From a checkpoint of a small mixture-of-experts model trained on Wikipedia: width 384.
Below are experts of layer 6 (counted from 0) of a mixture-of-experts language model. Rows are named router (the router's row for the expert), up (a neuron's input weights, with its number), down (a neuron's output weights, with its number) and show model dimensions 288-335. Each number is 128 + 32 x the weight over its row's rms, rounded and kept within 0 to 255. Numbers have three digits each.
Before each expert's rows: a language model's description of what the expert responds to. This comes from a sample of Wikipedia text that the model never trained on.

# expert 0
Description: Generic nouns for works, groups and places after "the" or a year, such as film, book, school, album, village.
router:147097168140144115120177152090104110116158158159143107182128133122135050137185162088147126168142121158133119108088183098161179094144100147114118
up0:118139156133172129117104078122149091141084170106096102151144160164167140110181152125147175178144191148189127137147169138105159155159158113131062
down0:135072098172185123135133124126139104153141137120125129106142142167096087152108140175122125144093133094118118118131156132121126174109129136214138
up1:100114096137113118184116188130125120154153119118158132102090100101055084054120184074144105074136158204101163117129135110127123146127131165162093
down1:097064137141122150149079145144118125140140094143154138106153179143160161098096115104057114103105150224079198132100147111148115078099160102139121
up2:109107147116133080140133178099061188196118140196127099112086158086159102147137080163061097183143145103137112045152129100123108128155124104110110
down2:123122124143078195218093135127114077096131101119118114144171146038105103193073141112073127114168123103108114148109157100101110083191143145119134
up3:095109129097139108146163089083137180076223127169102105086135082160112117155128165051129115141133111118066095094154111106097127119121170160123158
down3:116138163098143148152074100099164143146146130155147104181123066178153127121110112144087136159115194086074081134180173125093158093094124104150123
up4:111155106138116116134135174114118137088161128109152083120142128069114179134079096106121102148100136108141132102152148077140147111177100136129196
down4:169138114109163064084110105097144148102117161125140125083094107131066105082154137168133099104073083111125140135176130152160087164156133117067133
up5:163128133129132116134139128162162176103130158136107106134084129169106132123155107048132122172094090065064120108087138188134115200096110100152146
down5:138107173060145143109168135092133101058176158093157139146116152067129181156132103052126157161192137159165123111096097136139144114103048128158155
up6:108121115162116086131115166171098107148144155110148098148089108148157094139150115113174100127110144180147106097141142154161135095153105119189107
down6:104134184120108093097051090093095089090093090134111147138152132081142159129121110136063129097137111057131122150181125143107177056134140157062126
up7:178090149064126096082187194127130122145169131170096147149160126081114112151159167138073075148164148171103127121122112160152095048119105158161160
down7:094091169169196093160139098136102173141142156107132126076108101093115148099159135153128203152167148113193126155148141158092113078167111107187102
up8:120168159108121154085121084100159134103120138112120106118089114152152114118098139116078125097136124126082102117192104149169147094181188130117134
down8:177178121161123139077130145151161130148138103107149174096124128170148180059097160111141130134101182154127098145146168138125149140145151089077121
up9:102095220075069122128090105166124124114130140083080175081152163126129122185158146191146106119103111148164140161108141190126136096066111181086120
down9:071153108130097120097061118116112099142113136131097087127067179111151134125126131118136092165143094128109064126127139201170075179162094168119141
up10:164145166111150128109094158115126101139171148076147106152051168162140048219142095135122114147136052149079114130130113104166106101103144099123138
down10:166119111109153126133074144096150097140149055122168099116124163130113144118152129084116107151151104137130130113131087077175112112138157136101130
up11:160136110121119111137168120152179156091118156158111100146140171093085130122120143090097161082087066132117126102127131086134138109157120177135130
down11:202130113121123116162123109104155146165109097084092165109175159106091153120129073129103099127191129156119061148152094102120158124127129118159139
up12:184091115124141148153132118090138182167141099075123175172133102127160126111145132150179080070125099125147092132089181081142155077106122077096151
down12:076122112121174186134177148166101155128131111096132119135174089107131091115149187123133186120136114112099101119137108109081124107136106156141112
up13:109125132080117109120089158131102131079104156116115136146159099122116084133168081068129131095152138150098158106105126153122134115139152152178132
down13:071180159072148119122095122076125161067136147140122138179186149125178094126151119103146123123186135165145182148171092146129116166162146119122070
up14:083136080133131139139118129095135088102179180158091073067090168122135163167116125161150129070145114144163145126077093151134124120160112158105138
down14:135192129157143104135159150133115123127136160125106223171148103197154107167134129133185067093144133187174134131088135120109164110167161152114160
up15:161129145095142124124169113114121083105159154107137085112093143136111117127166157116127173152055115093132135114163151143108117124089147076093112
down15:135123121093142116163183131110094156141124137114093178115151158159156123129121115049174111157135123115131139144143141159111139184114146116182116
up16:137117079133122136012159152184103124122079127140128137179160134117098121122077157127183170126166158117115138144117187084134108113158151117107174
down16:111076143063161102171137147138131125122149086150096080158140188134115108125160102118124112086158153106130153111090144148158123162157094140157134
up17:070163162133110134100111178131081159086140144091127135119120115137049121103141140162133131149070131168141139114150124147095112085125105134117118
down17:156159103129167145133126142122108086037158101122136134136124162172155095084120115159140132167086156144099176129152125143101045145146155082155148
up18:096138136145164131128159126150162106105137161164154165164132100113082111095086172102100156153128174205170146133104157109154118109168092153105188
down18:161139161136145129127136097106102143116185132138113093166127133095214078101121141128138134146153095114157144092144123119145115158155137158152140
up19:088127141179136083073146137173133115154073171117101178132145124162166108137151132150124053142083141120158146093131125112131160144118131138099139
down19:071148152140174086081162119112121169117095099092091186105133142159121118158180147138116132145162176148104164161105176144084083125202205131087099
up20:154104081185142096142095127118148149174176113149193095162139142115080102102090074082150104147148080158108115186122174101097240062154051073112137
down20:140144128169146118101131108110143103141124150136159139117122097128127108153144173145141177148145176080150105132165117066078179158157110100060123
up21:190065150119142113104123224136131069079161150128116114109139142113151090152165109132099088198107086115153103143076173126159083111171163143126136
down21:103127107139179135084132181154118108084138123173122103144156254131127086113130131110150169090097165131175121196134121155102154114131123153144083
up22:164132178105176139117128072100137167106176095129158161140157100099126148175141147100144118149087185137110103145137123143132073090131155086117083
down22:117170174139115142139108112087124091184175118117110127083140131249149125105140116142176148095135213137150129112193109146135151189126153046075110
up23:120139119143143061130171130138084132153123124155145162141114143126127138113071131159111076140163109129123131165149095094205125150083098113104109
down23:076130125117124104169146164127091119147128100124116155117148130119085139123071094174141121126127131124135174140168119155181112173104132050145112
up24:147160089115103080128193142167138156124162141120125093139155087127130081226103200126138184131129096158109156161101144135136132111127115121158112
down24:108222122120133141115145111122125123144104152126127100111171085137132121170198115113163112074163129162154105174161168122142124087224188094187174
up25:136076153087105134106180089122140155142142149169068079089068119176142109136168147154133130101101136158148120136141173154140109109130138153054111
down25:163158106160115138156125154106065123086077107137103146127136097129164079103111189122187111121106135161138111158126160193113105164111124148089234
up26:100099161177142147135121132128097041121166185108123049116178121163190113099145150129117152173185146159170141178148123104117127125159113146106148
down26:110126166132093084092151072148054125134118107115150114083136146128172149141145152131095083149096070025131187093100124112140139117111172182065111
up27:104107224105129116077173143085136106156139172130151128168128134166126104134117168141133117133086184163225116139158117167135075205140131091092100
down27:089126079143110144157116042137162160159135186136080116159100113081182135151141121154094134099125127136118119097139106081104082103116135141159158
up28:138173146154110169118147100213092086104167142179106190150102100144155121131095159154119107156085175159151137091140092112052119081115108161109123
down28:149092164143172153074131150197107146078130201137093125067109187033120056142120101112157139135171101141136120121105110089155159088087107109124140
up29:130191098081118117068108120113177151110134127184145150169127084074096123113177175108112099150084066090151131170130133134152147097114120188150193
down29:158084184130142166073151143103155128135170181150107132116101161129165207154131151128172059109134050144210191153141130136164120183108099145090130
up30:142101113092139101161128150124124130098159161158135143167179129123088093111103174162172093093169106177107163127157121215110101117164113136162149
down30:134130101107091127097102111088138130139115106115086158134135111132125130135130105132155124084124126167130133101118137107099142201169177165125169
up31:132126082147150125094097062075114145117127067106129102174130126172176121147126139111159129113059138167091172069154100134165182191156117116129084
down31:160123129191142132149129098173180125156077090161164126171138125062174135123186121072150106125167103118078140097139133162143132072137129115175185
up32:124098091151039112159174110191121153142071124190152123101104144067158182102168111149147093195101054134084128123100131126156138103154060157080142
down32:166134178115133169117168158142121202135134093148141097092091092083107163155165156151228152137203077141152126137156103147100176098111123107135095
up33:091119148111155121202065162144148160089156175134091169133072098129215115135102130140162136129100115133080148158110095126140100153109132070115110
down33:047121070087115089119164122084155095165173139142081135117178092039087153127103126153090151063060129181108111125134109100046099124138109168192137
up34:153170097148209103132133140087120136121171143112138130144100129132176143091221105116100176216154101152126128164082188140080156172084118091130126
down34:111093149103109074163124134094132200130117102135145150131126154141126158163187141152133068190123083112191196141163158111119106149117123096103130
up35:096113119114117098159154104148115128175100093133132182128096113107085081149124184100166127149125093160111149123100128125176110138123058117165157
down35:124104144159093123114110138169104138164069148131071106155099048154139148126128126117103084080084084167042174128106124115107116165089106102090128
up36:137167176128144131150057123162170159086092186073128090168126096125084084132160093139161090154136095126070140173120125129183121140185122143183130
down36:121142134121146087151103200103098079115190098169185128137088161102131087109055110180119144159175213115067106169108085153153090130141112033168073
up37:135107116121167138078075124118102088133125086198115209151149099116184091139059172121115118067175133172153170177126145079162187085140120134155176
down37:112102207101144085151115172172164128121162146179065146102123108178121125131113144120140152144123166159066126135106122141159097146124100118056083
up38:194126140144189111114113167149111178137137142195169096160155154150147118130074166134166104165131138233099142111096080139206125128157116158135142
down38:158149075094137110124086153125137069150146099097107135172090103142116158123130152151137148125070206083070122121158163163094094180088088125111121
up39:128161174105150153159125114118068137102152099051097124179098108153122137084098059141177116128094124146133165096125134136119176129097116178189144
down39:105133097124119148127127115152089140116139111124145076159124236174149076109120150142108128140177084142068100089159152124094158114127088119119083
up40:096133153105143093129152131142090119158095106113106118088107052155123185168115080104180080130128102080137131090164111157103138120078130123127104
down40:111096119118133140117079164104186126145105102115119067097140088122175176149113151122133147164052128118166138140148107201139151193073103120119128
up41:139155167170082108138121090094097115121139141170120131164178179097181087107107100127193085076149107142147186083119161095173127132117115103084148
down41:140208140122106124147138140127135183131141096111094132150098107091164133111096132138235101130116152135099176117094092056112128147173134093130170
up42:164101049120177130135150116015149103163107115085163144082130149146102141132143156076132080062085139151123132112098161088142105103163115113129103
down42:129048177165140121126106104100133170160122183099172119148172107120120134136136077155133151092096120087149148090174133127181119116138071198211144

# expert 12
Description: Competition and honour words like Cup, final, Award, medal, National, plus word pieces inside foreign names in sports result tables.
router:156134116162055118142169167097148097152155125158139122140172141088169100159132139143170145134157113095146136060062154089145116131166119109052140
up0:142142125120134121115154157087172137110129120056143134126145152045153144136134118146102086112112153064126131092184190133090127088124123167170095
down0:206202130126133096114100138121163149095120093108140099130138158107178153136092121101213120124160094208194151161126137139139098170137121148146173
up1:037161169138081132138113183127127128132087124146172110122136164125150122172159174180072122116132136156081158142152146129125186098144105159122148
down1:156065132052135175152109033094124134117119084143080151091099097123094140164118096185128184160150097126130098194109111088142148134170171114121063
up2:142102103128106179174128111157160122117146105125140111134136105145181086086114147131153155093087120113132119152153134125104122118119157151100151
down2:072126103193095134083110156087049141079149158142129175108125132165127093118087136107149117093121114144116190117135141132115121164175111118117116
up3:154148127172111151197123096091158165145059130159180206140198134135136114132112150122141137157127137167089143145143086165141172177166101157202180
down3:138099178106162159154105112121096128136094093171174182123081189149103187095117113203158173134128120217130135135103139127119180174179205135144105
up4:143169115101167110122110134104126128130114084128193150090137181117154151144137140142164133115086147058136131116099124121173128112075165103090108
down4:120090138159115166191132185132129087124145145135086076120120127141136182170159090171096094112114151129100169152068122105111134100113143121110120
up5:134136133149092108159155142162138128135145112104127100133122076110131095134100117175162102129136061068071168136144117096034160114136100174113168
down5:152131083232169066161171146089092137084109133136076116146175138125093158143179127140110098071132124139103192132094153119153141101145125117118084
up6:129115054143155137170091091139100157158124147117139079096107157102150142183173143089164081136105091116076126116098093118083125134177096110112101
down6:118014157060147169117160158114169142095142110122119118116172121134136079150146073195137071132159128143113149100124076144107122164160113146116136
up7:087124109100131141090107187147068133116113110159075092111173152112132105171206154123109122238143128153127104193146121136124153099124175149109130
down7:136164101179139121135112121155152104160143101118170112062137132126112132095147126058098102137113115064106167211127144113089126151126174104128093
up8:130169116082145094182126171135098125174150198125148150094106128093151113136107180209120127119092226120128142141158122125092063108177173101128110
down8:136150128078109131064149100116136134160124117135129110128213135136099110102145134109192125151080108179125136113106142134081125123103110194115154
up9:122108079103079142085068073100139138113151178157162212059163158124149113165096169163107169192162114138083138071094074098146111130151042130106118
down9:130102141099105159186151140123160096131160218107152107107166106175164088142130189158051126147063158135140121131074125089067120129090106122124134
up10:116109120111100138151158189141156148098111088170112131109168113142160138100119090091127141177125120176136114149092144163100084078142103184098114
down10:081118096060179150095116162073118179121147220122161123136193172147127102145089080131082117138091089121122155141114094178105125129115134130110052
up11:123143125123074129098146182234117136177129117104082131140153110099123116086092152167123142081112125084164103107135140146125079102138117128180157
down11:119176110145140169043111126099115130129129097081149157111029135102100130177133116143102120165119092126086155109109177177135148165140149130169087
up12:113111187104094129104046154155129160108164210165113165131122120124161133165133095156175199142167128123115096124116072175084090078085144163159060
down12:149128116094170124136105121097165150151101180131087099116181126150175109097089131166145105135147120122131092147091125104077095080135178157131157
up13:215144158158170153140168149115134092117080108129107109175167154144075185116141117087122120180125139109129141120093064117109165176130105094125154
down13:145129045117197092085164131111121142176134147107154089156131120195095155154126104126163147122083179115104133116077189108169128126112122133094119
up14:144106131118106175117152117114099039132145098066160141116135108118144141131096130101127135107137133137153123126131147089119167102147140124167194
down14:209130117138080174157176132146145115114128114154128142166069170222136153143183117110116095108133123063119140080123128153137123120125165134121080
up15:159147155093130077115177137088160076124110175191112106155195099105120089144153131087116093108189101100139140120100158158105130149116150102127121
down15:097158134098093101140151109094094118093103174117097125155139069093151122079169114144093074103112080087129145112106132165101100160179126098148175
up16:065129154108083103122174116183117117127105128113086078205120137072118153174110109182128138121118104105071105100186125139154185141049197116170112
down16:093182123146122155144177110098094128112116147186133143135115156125136144110140091130143091115158106135166158132146144084138118140112125143094086
up17:096179152094074105120069153129088132062172126122104182140138140107103084105137086142127142113070122130078051090142124148083141143105078140151149
down17:076080142083114117096094140061101182116077151118124080141184137093084133078105131141082169063107075092036154163124157128142085158122204132144149
up18:114168177215120159120174121160146153104156134113095123114172160097133165130089036121174127143134171111085069082114139068133143143119144117152119
down18:096108130175084146120195102117131137141144156174121195093093090150147101064101174145134147104183189143135137139109105155158169111125171150125120
up19:088084130100076077137205141133128205106087107107073094109122157135135147107152126104111131129136125037122131104057123091092152122048142164115079
down19:105067177096161120118158123135180083163161139180161142129128076141134140076117183121125139126136098166122107116167136191108185101073190147068146
up20:117085110170060147119145124170155086102144095101156157072041167167182069149149106136144130128172156087139133152124135119105166110128101161175126
down20:165141074107146107112146118158094118157146194136078163116186158123109142127133182172151104184103092149073105107135167108130140121214108123147157
up21:117167131078136095149160122131079138115097138171089140120123119125162042132177194123133134092119127120153165081112132093164151163097138086123145
down21:153103161138117153100157142111152094115104082110096134131100151079150163123146143141102123172111123073119124118106168142117135126134197117117132
up22:125061100089192112141148143175098164173088123166128114166141144165202061158200111221152082110140087073168145092092160098124145113129155109070087
down22:092142159117110132142104124119153114105103108132129179190070160108144157149075093063076145145118147202118067119185106121099104139115131214175136
up23:109111162160086123138191141148131069085192158159146093141122177108132091172164114151059119126136117177159127084004111141135126114131092135144187
down23:118165087138114096161153113130121134076127138150142135092169251119166140144158101113129094135177129126178174162168119179147097139142135107069173
up24:139135100184045154195140136161184144138142093127089095121122130111127078135181143125120126116096102116131148090065114094166075094133034159097172
down24:145081088134087075156177129118149130130108092136116098142145104180140127111174127132131095159171138176137126128095097088178094077138160121091174
up25:169020138167117103142163145072121111094101151079081101089120170083135122143101150107069114111119139179149092086106160168153134153134138130120164
down25:067211081137126158102164106174116188124148135161147236126133119220120165143124101136127123171138143129123109160177107092129110117143108126141148
up26:156129087131162117128077150106133136124182128179122115141095109113155139131151157124151177172140097077155112127118110101128113162119080143119117
down26:139134163085126144150049136123142076139124144103094157128188201116148117140158152136145104212108061186194104181191163140093108150157136115102151
up27:191132157122112141159139203089148130110168129156148139079160109135163106124080148135032147062176146116097159119116201084203117067165143198137122
down27:086149159101105108165128107148186151146039134173125130139165161138110175124144097033105107119091162100132130110154137132158084045132075110099066
up28:167146176122152089075112071130153100152125098102096138149127161124114160116094137094145101111170109167171148110104117143133121120123119171132081
down28:122147162129081147131040083174066170142091094123144142132158060124113160145134156084140075126129106092157209197147098136144102113127108168066055
up29:115112109115117174129095125121164141075214135125156121083121100106100117133113179058161131099164173172132121134098171125126117146195110038141109
down29:120131133090097120052055100173108167081141126148129094135163144135122138191106172145135109104133134078133101137092191087120173197129108113088119
up30:128164116177109188136139141155155119134151130135157120121101145145161158151197118163114154148187124104144201119169115103088205121149118118158148
down30:149116101129125117158131148131065133172166109105098105132120109143168126127066155152132141122158150108100156130205118077125089136185138190120113
up31:161134137220118172171134127147149166089146131087154098114114143110160157107157088206137090123111116120184111089107138182141148119114089100118125
down31:066182153085179146139127198196129069142116172139099148128131236148195104132130116165171144103125097131118118153120105129083162147128146114177102
up32:123097085133129100178136089109108084126087133169113148129132131152116139137129138140165097118110157096118130136106114115131163127140130102105153
down32:178122120093113143135104114070132042121077155096135186115130121155122104153170118145093154126166143122116084124148100135135222131071134020133098
up33:153140085127143129101160182107138121143145167140088138157124155205134143174191098119137133174116136098141101095097080124122137103083106100098078
down33:127121145151143074158170111137168112156086096165106156088144100134127164151128101135096116116165197121083143141060143135119158113107065123124105
up34:099109163130144152123157177134116104133164192136171127174161148096197133155141125098124129186130126149138127107152086199109141130121132138120133
down34:147100134144128108088090100123124157135099173104133122097111083173146141143210155093145142128116138124126137130139152092143117119125155071162099
up35:093130086143154096108136084158136120141194128136124081133135164152083207142170097157143189112142126116106157106073147193120149065116102170095110
down35:104087160110216140120084157070112097123179132206090105084105138131126123123152145138084133113144083116129176133163142139102130121162153121128101
up36:164158128170179105133172152100137126148116129113132132131202126149138097115085162091147087175102124142123120102128086104109161103167187126123061
down36:177116087169158115088214175125166122171103106069171138094173137122136119125124177111106148066067147148118083167120149129117142181078178172138141
up37:151115122140098090168115143214159170218113102132132138110085118113081095186109135159107142148085160128113102108116099150116108157154080167144180
down37:183128107136133156141110077114123138131144136151149191104099106142110135162143172099130142152101116120207173135166105079169152147109095098154080
up38:116135166119146107127164167138166005128088083113091086172141188147134107108140117182076137165124182113141141060122113123137152137145143131086162
down38:176154114159155101150160121135120160166118104155149137169235140145161100093123138175133119160101132154088160163145112167098143165111106127147132
up39:128123131104105130142066161137152122109098107157104190103099146102122086154113143187128040072103106108151135127056138090168110077148166113057142
down39:157115165180069137111100134128152092138081112085156107103114110127121112108133137167106159105117146132132172128159126167101149075114171102156096
up40:097217139088037137071127165111163078189123156088087146074140106107125134149122192146120128119165169137166234118050174154176120105128177105123161
down40:154138171164113068145126106172139213137126117062131113119059159136176167145131117107109107144187077128111146125152157096134123157115127132135144
up41:123148127086126165124136113133130203112105139148075128112140179128116114121147166102147153112134111119131152151110102145158115190122153081097148
down41:105115130099116138107103144158130124133124077143118098150179093112083124129168152108120183120134102107180111133092158136131142165172114082131101
up42:099094111171122114120110143177150107135150103122175195115111119133100130137074140146090209090123110173101166126108138116230176100130141153153136
down42:151079100146163150118199108115140156167115108101132095137166125105131136122137161185170192080140133160117146151160112159131186151093112102147138

# expert 42
Description: Pieces of team, league and agency names after a city or league word, such as Seattle Sounders, Championship, Premier League, Department of.
router:122120103117103136119160158123122104136204098157139104159146107159147078108143132121150129137172093102139087098080141051091168115161095147080154
up0:115147105130112097134099107076099073183078102097162184100096099154113095112139122091158074147138097145160109114118169113081138137111141124116131
down0:157088157117096118126117074139122084049075130079145177141074132138138100147154134136141084086081078140111177136135118156143154088061124130141151
up1:175121141131090115133170120062165151098113117110088109087106152105126140157125139104144142111123128123087129118127148140081153105097114135126151
down1:173149075095141122157130129103154174096116109086117111118175128135136134141118146184168138139125109086126147135129095125172176117137120117179076
up2:131131193158118106146097170110156135082133122139093121161143084106143150092141151125173183204154169140151084101136123124077143107123132093132175
down2:165127105123130057132077160086108132173157155129159169177186132154129156098105101076201082114116157094127097123099087172183142164103079061137165
up3:140138156147133152108126161211091092154135134111153088128032152110153119159172092165129119138139077069126119171094120120073156133131097129143115
down3:147161110174151133127119126102117085115177158087176171153159124082180156138146126117139111180096090184193115109104103152153120174123082166153142
up4:163089127108104054099117169113143151062185120122149120135156163115083108081169125123110129120162167152118143100189189127135156139094105163137092
down4:113101104169110047139123127086108151111107174156158094036132148145124085113124119135130122104152178122182136109117151127117118100159143137078107
up5:161147031135122111144110130142098047139160103128174161118108139106094101154084151147143117128150133156117153195118192124045092153134154135125124
down5:175137174119090113124124116128082121140161087141169152131164206072145124113123116155147103082117142176125126156113136110085108117129182161119056
up6:168137150082119095067105187077132124119179072146158143190159125187065114126153145122110169159136076135120084129182094112147115153064162063098127
down6:117116142088173106111112123159079113126121166165062124133077120162174135114157116194128086113136134152133160094144127098155122097094108185125156
up7:047167144159140144154133158129145151132181151054116102101095135099097148148104102174138118197181141150141175118121182107134166124127142137137119
down7:158107076097132160176179086126146113143127113090126118077137156089123068090104115098138118110091112082137129129160126106148149122167131074105071
up8:127095200053145084163116106096141086136152134177199084108196125113123097136107185097141107116177171153139158114139129107178144116167131134127071
down8:158178113131112158182112150090172094155137116158096110126142165140085191099150165107110081107105126167122199175146146103093125154132113201106126
up9:169133108151097064110182075180159069108149146132156129131191136149144108115168168131152147157141107115119129073147125132128101088178113182049117
down9:148125121129095130090158107095162175082099067133096121141130156152096096191149159153076156134157077152181116167156147208135119106088077179135091
up10:135109073114093181120107177071104072104186145147175167123116107124173147145133118132208054152154174115184104129121108107143140170178190137102093
down10:112180115196133125177078164108164095095115126077155120120056095115150139133089207094114122110174121052152181163151093085155174141115104089127109
up11:120129142129147118085119145156147141149215121158147146145099183085076155134142143158097165100130071126069073159093190094088118125144135160141129
down11:111204144096171059131064152096135147130156120138120157095147090048128096054110141144100095141135149141123084145064135164143170139107141080189101
up12:137118083144135081162143158174149127152100119175114090135105133145142118097122147068173155147166051106159161114165107102110160198120091173136086
down12:137135114081136144079140070081138168150158137190123137138200139131136143122128172083128044125121163076193119168165154139100068143112111076096095
up13:070175145095142108163106134140161122110154121106146076161155139175166121110131137094144139098086082185059132157118107160147129118140110145172136
down13:138160117125113114136179137155104082108061134102155118114164127154137142147182132076083089079116076108118124201106102171088187095125122161126144
up14:056045141079202086151098137120142118144137126159073144138114128149083109149160078119172128152087079104178120117146121111119112151203130153099084
down14:158093163138119178151111163137140178113073107171091138142118157129030175135124130171022151139141092057159140109091122158144112140073130173154137
up15:142102185062141145128094196086125137195125092126132128185103094155131133075174134147135120067165126116157091098132159083156104112073139107096106
down15:127149145142128095108134085107185179175167133170152150152139095139103122100158141104100126120146155122091155181102151111119128156186144073112064
up16:131132132102096213110152145089196103109120149114066127113165157161142128165067085138105117129114122153166159143138150061131157152103137118107146
down16:168133108107140122112140111071123151180081151144183115104170117114114118164099128129102104113089152133184140101159151145115143103125142119090138
up17:181133107102161084147179086065157169161168129124112179155109154128134153152181170087131113151123110161146080102154140113130098057142148178095074
down17:119116051201179160157147087149143153148076093146149167093171145117135132145164061051094161110194127111110181131077127092160100135177178143133122
up18:080110141144111055095149136133117109095117128153122090111101121134137126090138092086119176143106136091102122102095128126121110086161142150149129
down18:151071130139192119100130101195102203122125116116089118077085137130134130046165116157138091149145143123157111093191126144142106142128098059200128
up19:148129101085158181180100157171104108096172122183135069175127177161162113114148161104079113079161102120112088072145156097118194154163140152130123
down19:143159148110156102154062188179134099154078125150109154165150122068110095107139126102106110137126149161115103079153102125144132111125108158154107
up20:108140135129113110148112142127145117163165145147133124094139131126097131148111165166169158180155150124117123139084071072141182111181081117062142
down20:068109099125142074140169150099139134131080146180087156142137200062125109055143125093161148144161102149242177156108124132117101142149067154104130
up21:143141084175135135130142094133110104085128115117144151111124129081159081156099179129116110177130096130169144144106144162142135133154118113131130
down21:063104130128149125144137132143110124163101125070186167106138153138165105177102163122093132108080147124158121104098142060108097089136210158176133
up22:051134118101147155116060143112137155143153166152102072121164121137125173087189118118106108076118156127120127135132161040097164154136118079145205
down22:148126147088151131173094118141086092144084154133127155153187125138150124117169144139114163155199116161093090100142106150149104150161123123132053
up23:152119187085157122131063163135155115143146117148130099130118140117146137060160057146148115125134170096136129095098111135060109073130072102148067
down23:184137176144132110119128078140141130065118152073109155106131165171124118137110151186110114142097050108090096181080148125086134089082130125107140
up24:166145177088115152119137100121123094201112116116094123149190132119148127088132141085084112109177143177194131117073078152110127082146100088105114
down24:131150080117106090156151146135126135177133116152095108128127128126127169178090136109169127120117142121143167129046155114139102119092126100102120
up25:120163099140143126140173130181096152114150115177127153150143117115164130136158132164081170111197124069137118133171131118148112123136038105052156
down25:084152132145117116131092187116121135160151111115160111157118133110097106111149066144078109109107167125094134169167153081183140101142121106115109
up26:160089215116194101155125167208172111191133087201131097123117106147144099135161097105137151084155102127182131127124127152086124118103090147156100
down26:177081100104136110143165116141117143106174101153100097146058075151111127123169135120024198122144126085164163187117122094143160130175097144076119
up27:109144068088110128140084111129099163096149196146115176083145099142112135125178180124125167141115148123094116137127142141143157086149087176123125
down27:152072155145113137108160074119097143177112200126095098076163142175142093147134153100081094113140122144080156102103097126103100134167142133100157
up28:125114132213100155130075143178182110166105109169121128166105088105143122125111097083139119187168178095140109120116169121081091148122116093116154
down28:141092119156141153110187116100139095151075109055090140147133121109080115126115139143133130162108129126111112164151213113112097186161156164117155
up29:118167133117089111104169100103088102156121145167111137169137145033074088065179135191130135158149170149095071146130140137145199132121114098151079
down29:103142160084110083109164173138117140129162099159138179132116096120128139034071152141158136163134129188096134125128133147110077111092140120120149
up30:128184114191090148138116115137131200099201203076110086113089106117088137170117100124122175118106117077099131142130090109144160160112152203111101
down30:114108142118152149162097143074166126086150154103107148103133137085174143086080097144139118093128125120118194134118125144091136112154130069148163
up31:102118130131078149154128054151126176107108100156107094034197136143091151121165116150150103035180101098139097083084115098149167155139163124088132
down31:129110112089114102204069125134133115053110142077188139158144157158152134100143079148155152137131127166169148120163106194163086141154083126127129
up32:141126166139134202141168096140128138100147048191138121173129138101108136157156163174092103178153097083159097169133113115200118142108096138120094
down32:113138162126136135038137165163151142154107206184064131144107158131174134141145133117138148159096179151168120184116068154109139133157121152094193
up33:084156167212185123097136089097115119114135100166068133100119173030109124139104101187136158143102143131108159126089171088110073091173135100151116
down33:154092163132103115104078160079131135137136117146094152142127119127113143120118193056110133135110143145124151118110128094153146158110126180134124
up34:139154127141108168156144193098158090125136174125154156160119099160119108122109076088134097099122094122159198141128139109079185084108099146074169
down34:138164095091178134115118166099137153083100123127203080174162112152119151121131065097129135108151125146141140143083106189171125181122110139156110
up35:143145144130140064121099128109091128098094136147146102142173134078093078082136119108103080145184107118118184117142175146117106117104113140060201
down35:116163109158130167137150090122109163165131158024110091097104100120148162124164166130154142133128086146090121085181113146101163105144095167133146
up36:175126105170113129166122179151137140122139096112142150149137148125086053146087113142095123110090061135142177127121073106173081152155090162181151
down36:104101139144100113120146164145108112097113079163136142148075080145078185136177137189180098124119134118092108087152123069110139127116134155084173
up37:086166127088211105154122164079122115154145106164157108106125185110148097148150132083160112116128107110138164120090166153120172113142131095098080
down37:090139095125143179186123119097123228188082077099093080102132103108162133106143176094175137132101160139162104116134155153117072119128158103144096
up38:125128107070108109119107160124160106097111092110127116159157118077152132078150068079157135146192123096135107061087162146107115099123091157152197
down38:120080079127086130143179111096190150144140072156128179120115104144180116102138136108116183093158151094151143099117095087150147114154159090102164
up39:174153168113155147138157139071101155129169151100112155114146146160105083119123108149137138129113090137090139118138153148197081116157132113139147
down39:092133132120117098141079113056103145147081094110091147075154121170090158143136148124147123111107075125144199178104118112072133166127118134089111
up40:112032120115119091127177118163125054144139079110139161096135132116125086097117158156122102104091119130161132147128128232128139163159169101130067
down40:148159108134124154100110109145087084175160054166111110101103138145157137049177130235203219149117173109147130128115077190115103065165124150181142
up41:103131114139110121143115159123099151142154110168118118151093136033157119136191134126177122120097050189194110143103078072102128064156117118086146
down41:090158123079131122053159117103163190094106156143162112137108132104198129148130164112136050186159121104098151159135115142135127121131188109094099
up42:085093131076089173160120170135144174090136129185142114131133084169120105091159121144122081071113085112139153108075088131080137118154063175115098
down42:137061143166103173108089109137110149132065144138045094104104084144161141106093195136168113117153085161169118134141162173115129142141152066140130